Weights of a small mixture-of-experts language model, trained from scratch on English Wikipedia.
Size: 14 layers, width 128, vocabulary 6370.
Experts: 48 PolyReLU neurons an expert, 6 picks a token, a sigmoid router, a shared expert of 128 neurons.
Below are experts of layer 10 (counted from 0) of a mixture-of-experts language model. Rows are named router (the router's row for the expert) and show model dimensions 64-95. Each number is 128 + 32 x the weight over its row's rms, rounded and kept within 0 to 255. Numbers have three digits each.
Before each expert's rows: "gets" lists some tokens that make up at least twice as much of what it gets as of all text. This comes from a sample of Wikipedia text that the model never trained on. Tokens count by the router's weight.

# expert 211
gets: "his ", "s ", "an ", "the ", "their ", "her "
router:097117080130151089072190103115111098111121147130110133150192177125111112113065177058133180136158

# expert 160
gets: "| ", "\\", "bu", "°", "í", "Camp"
router:129120130188144115110079142136149079104137080099070135120120177172187118111115122114160128156115

# expert 62
gets: "\n", " ", "|", "| ", "% ", ") "
router:115136149197127122148141089154091138085164149094114103096159145199148111072078163095148178128127

# expert 72
gets: "An", "ers ", "es ", "s ", "him ", "people "
router:143110109106173131133136073147104088109124085101158106140130176157169189072137110080117156153134

# expert 209
gets: "-", "co", "Co", "pre", "non", "post"
router:145116147131152151116128108091137124161095095098168157098198128176158137072134147102159169152149

# expert 216
gets: "A", "C", "S", "N", "R", "D"
router:144148103132149149112179108153103106117120136138135120124167154132093141087116164125153136163157

# expert 98
gets: "b", "w", "c", "r", "h", "st"
router:137066168160184095107104132115129111096115137124130147139161178133141167109123165103058223163134

# expert 41
gets: "201", "200", "202", "199", "198", "197"
router:119097110176137139126157131108079079109113092144124105080162162139118171114129155137179167131101

# expert 246
gets: ", ", "and ", "| ", "St", "with ", "the "
router:158134150186173081113163124103099128127138127159139078106110117128178126077096173076100203152118

# expert 89
gets: "of ", "the ", "and ", "other ", "by ", ", "
router:086129121169189117063131111110107101125136130087105149099204179142142148091092126085110191153133

# expert 243
gets: "(", "d", "D", ", ", "on ", ": "
router:125113157166118113114117071141114104119095135139170146164154165133126126070137127105090160160105

# expert 121
gets: ", ", "| ", "In ", "(", "in ", "March "
router:102145155204182126087103089115172107125138124142162120116177175169147115075104114105142156180118

# expert 240
gets: "J", "Ch", "and ", "Se", "| ", "|"
router:133122117131201160126173080119062145119061168126177122121128157135140160115102116119140214169116

# expert 82
gets: "t", "N", "T", "ad", "V", "Par"
router:080135104132132123122107121109118126164144067150102127150176160175154145116146159058095173128147

# expert 4
gets: "was ", "is ", "are ", "were ", "be ", "has "
router:147155122127161122098187090163079115130105124122142139154133156134162126045104152096103132146133

# expert 132
gets: "al", "ar", "ic", "Car", "an", "or"
router:115127166123164101104156119096110094193021097150083123106192137168131153121143132090093159158153

# expert 25
gets: "es", "s", "ing", "y", "ers", "ts"
router:139081089146145135104138075108146156093115127136140126146172202152158121099104132107124174149145

# expert 91
gets: "dis", "more ", "ly ", "un", "most ", "and "
router:049115157136194104121114076158134132058108069100185135078125145177120149104120144131099193196139

# expert 142
gets: "to ", "would ", "can ", "not ", "may ", "will "
router:119071177115140164065115129131125106101061108097089144109135170144131174101101111090105237128100

# expert 8
gets: "a ", "o ", "ton ", "i ", "an ", "e "
router:119118143172201141152151086116115104106088109125138157120161205206094189112119126113161120169112

# expert 199
gets: "ac", "en", "se", "comp", "co", "we"
router:169094155155108116153160107157124152109178108153160163154157166127137153139158119093097189102147

# expert 147
gets: "| ", "at ", ": ", "- ", "and ", ", "
router:076108165207181052106141120121104127125058084114144192144139141142114163095140117121123210123119

# expert 27
gets: "as ", "was ", "a ", "is ", "og", "As "
router:148141147092157116111151118098181122134095133120146144131169177194110153118114206164151166090147

# expert 24
gets: "s ", "es ", "ers ", "ts ", "ations ", "years "
router:086088141187149149082117131178150097121120085099106135110135162221159139059078115109103162099128

# expert 87
gets: "(", ", ", "; ", "| ", "–", "– "
router:123097147188206105080128103113139049107114126141122134112161159169119071077088172090156154157102

# expert 39
gets: "ation ", "tion ", "es ", "s ", "ts ", "ations "
router:111145088161152142152152132163121056107093140080141140101210169243169101098118128045113150165117

# expert 196
gets: "(", "1", "2", ".", "0", "3"
router:130083135145149115116071066147141086108113167170171127114164137183113127074118151131124162127118

# expert 116
gets: "\n", "- ", "\n  ", "\n\n", "Fl", "=="
router:107128098181157177133122053163160131096131097144134130140209173144095184128115107108114209122100

# expert 153
gets: "to ", "has ", "had ", "have ", "he ", "they "
router:133107174133154146135133137146130133081092107155121143106158215142146153136079133084131157188098

# expert 38
gets: "in ", "for ", "of ", "to ", "In ", "with "
router:091136139169117067087166121136163130098069111113079100112178169144118182052131188107087167110140

# expert 118
gets: "1", "2", "3", "4", "6", "5"
router:122088148153127122143099158086068158096125135123139172138204181204108122057148131118111165134080

# expert 19
gets: "|", ")", "\n", ".", ";", " "
router:155128137171154121133165041126090133112094140101094136135142150159096145040109147093145180129166

# expert 169
gets: "| ", "; ", ": ", "- ", "% ", ") "
router:079115180167125102055149149129146067147138137151144107156137183168193158095145115136125139181122

# expert 17
gets: "his ", "s ", "her ", "their ", "a ", "His "
router:124113086129150076103211116115143084105117127129113123147152205118130129108061175093135168142122

# expert 7
gets: "f", "B", "fin", "F", "For", "est"
router:156119173192109096100109137129077096103111098129129094138163148161090132141117141135116183169066

# expert 76
gets: "j", "J", "tr", "Tr", "ag", "e"
router:071109107157173089149163116156077130124107118158114211151131157171140146069157143090117144113136

# expert 166
gets: "the ", "The ", "its ", "their ", "s ", "this "
router:098124088143150136072154091114094077100131134165133148106137217107111104127132155062102197157136

# expert 140
gets: "at ", "–", "to ", "from ", "in ", ": "
router:082125179183192163087119068114142113157084143103173094133120145148087160084112141117111211122099

# expert 190
gets: ".", "0", "9", "5", "4", "7"
router:124101133167141106132107115147110157091099108119101124123177169174163178061115109128104212117095

# expert 48
gets: "the ", "for ", "during ", "of ", "after ", "a "
router:129111131097124105089160097148153083142083118119152136122179184135145150120129168123090157133131

# expert 164
gets: "Al", "| ", "Am", "- ", "Ab", ". "
router:101121165148174143089144121091149105159123068109085136118154144142170167121135143122128166162146

# expert 131
gets: "F", "C", "f", "c", "M", "h"
router:102107160120140086059148101113037100119124109174158125134181149183141137122130106128169215109119

# expert 35
gets: "was ", "is ", "were ", "be ", "are ", "been "
router:133116154091170142078170085149121095120130121113178139141113114144117135068103170124098173162179

# expert 184
gets: "ad", "ab", "ah", "ass", "ir", "Ab"
router:111103183131195105099151112133128154118146123101127141123175154184157129076080158130113134184177

# expert 254
gets: "h", "ad", "w", "r", "k", "ak"
router:078095190179172125106132094123131152093070126092085093089204148151128151086135161120096138094133

# expert 145
gets: "(", "2", "1", "5", "4", "3"
router:124081130156157094084104048102165104130110132163140123069124130208085181096106167148132141168165

# expert 218
gets: ", ", "September ", "the ", "October ", "May ", "March "
router:103125152171123169121165107126143082122139135168165107100184171154166122095112122146111158178144

# expert 172
gets: "| ", "; ", "|", "\n", ": ", "\n\n"
router:120121177225129151111145077147092114129130133126124166146151156102122144072120184136135137114149

# expert 223
gets: "re", "con", "inter", "dis", "de", "pre"
router:119097140129173099122110098126151099119125174061166134208174185168142133123120151098074185129170

# expert 137
gets: "en", "t", "l", "d", "ch", "n"
router:096122161179175134145160095102137184090111135104122123141154170196133160059095192139135110175086

# expert 212
gets: "| ", " ", "0 ", "Democratic ", "Republican ", "Party "
router:112069145189136125148133116134139077137115090140102165127155189138135153117092159084120164143129

# expert 248
gets: "| ", "; ", "- ", ": ", ") ", "USA "
router:143123133201147128066160100121107116125094144139154139100138124184159151072110145121087148147170

# expert 136
gets: "\n", "| ", "E", "Mar", "leg", "|"
router:119079110141132129109147100153113164184125143131144124136195146130164128094073141095105203109148

# expert 71
gets: "| ", "; ", "–", ".", "/ ", "−"
router:119125133153158090101183115127086079155127094177128131126123146170166105061129148135110126143144

# expert 203
gets: "| ", ": ", "; ", "\"", "- ", "– "
router:110112199141118097129165131076097086139116093127123153136149155142148142098107147124146129153134

# expert 73
gets: ", ", "\" ", "was ", "released ", "film ", "\""
router:134129146133137143138096123099127079112134147103100134132142137169179147050121149114131166132184

# expert 174
gets: "/", ", ", "and ", "-", "or ", ". "
router:071127134130157150157164075135136098130119145120130160089152200119143190092128212142101185131142

# expert 81
gets: "201", "202", "200", "199", "–", "198"
router:123104111134167099125134122094124133115137144126111138093154196165124141113137130095097227152109

# expert 149
gets: "al", "Al", "tion", "ation", "person", "loc"
router:118107138130141116154180132126109129167126145141098096139174180149158200094136136091141176085123

# expert 11
gets: "6", "7", "0", "8", "5", "9"
router:134155147130160143036146080104145101105132136172093168132156171211174158084088144118099149128100

# expert 13
gets: "201", "200", "202", "199", "198", "197"
router:120073134181138120158131121088070087117083091128109111095199166143150172075121152141171185142089

# expert 158
gets: "al", "comm", "min", "Fin", "met", "Met"
router:110093110153102143161157146110066100108079177137146101138181138147128197113123107126139152114161

# expert 3
gets: "sp", "Sp", "sc", "kn", "Bel", "Sc"
router:141144139120119177138119080104134136084088115112147106168163170165112140081093157133105157143157

# expert 157
gets: "tr", "Tr", "qu", "Cl", "ev", "Qu"
router:100079144124143114163125129181093084103121100109082182137138145183082114120125180101100142103169

# expert 191
gets: "the ", "| ", "==", "\n", "Best ", "Award "
router:113114140101182111066135100106122111131133129121113110125193162124103167116085183122163181099124

# expert 56
gets: "-", "5 ", "2 ", "1 ", "4 ", "0 "
router:127111111128100145092133123126101148086134151119125132139151190171147206093093143119081234127125

# expert 96
gets: "mon", ") ", "Mon", "a ", ", ", "\" "
router:121172089168128137133202148126098136108060145077088146192146157169144150064104134102116170131144

# expert 183
gets: "(", "o ", "de ", "i ", "a ", "io "
router:102091107159182117100112096104134050119093161147116145152144199157125150065095143097120148161141

# expert 106
gets: "and ", ", ", "of ", "with ", "or ", "ic "
router:109126104209168119107147046151125129118100119113079166085187178177158122093090173084101165159128

# expert 86
gets: "in", "re", "ex", "In", "i", "Ex"
router:075073182128159084097139110108132104109115161126099161164172179164117120105071163095084140090175

# expert 32
gets: "the ", "and ", "a ", "with ", "of ", "ing "
router:093118104149152092056162084119091111102119147144077147097183202172106126095101170078084172140176

# expert 78
gets: ",", "$", ".", "| ", ": ", "of "
router:067182169147122119084155125145142134167108142097110107132214181150102158072080105098092141175083

# expert 90
gets: "er", "on", "or", "as", "an", "tion"
router:097101160144131060112197110118101077130117112124114142131166173137124201094126113102043137203165

# expert 99
gets: "ah", "h", "j", "an", "ar", "ak"
router:108062129165176127125195133098067117168143092147100134071217158183119138080082144115102141175129

# expert 103
gets: ". ", "No", "ed", "S", ".", "3"
router:120108146111175131149192075098068116097113110141169190163202227198162178101143180106134135129111

# expert 226
gets: "was ", "-", "were ", ":", "is ", "be "
router:165118138074143176071169096138140115138153136093113114122120130143139142091103169136076150136190

# expert 159
gets: "ed ", "ted ", "ing ", "ated ", "used ", "due "
router:135121125139126169044169069127139123102100149124139152115170154255119143110083114115113206106160

# expert 235
gets: "|", "\n", "Pro", "vis", "act", "it"
router:097143131142147126135145069157151145128145158152138124121157171138103110059155127117083117142104

# expert 127
gets: "\\", "-", "}", "A", "2", "T"
router:116102119110176136123123097135097127123125145137146171130163171151133209105098165082133159147101

# expert 229
gets: "G", "F", "W", "C", "H", "L"
router:110082152111136088094148125113098107145125166167154141148195157188165129106119163082116220137110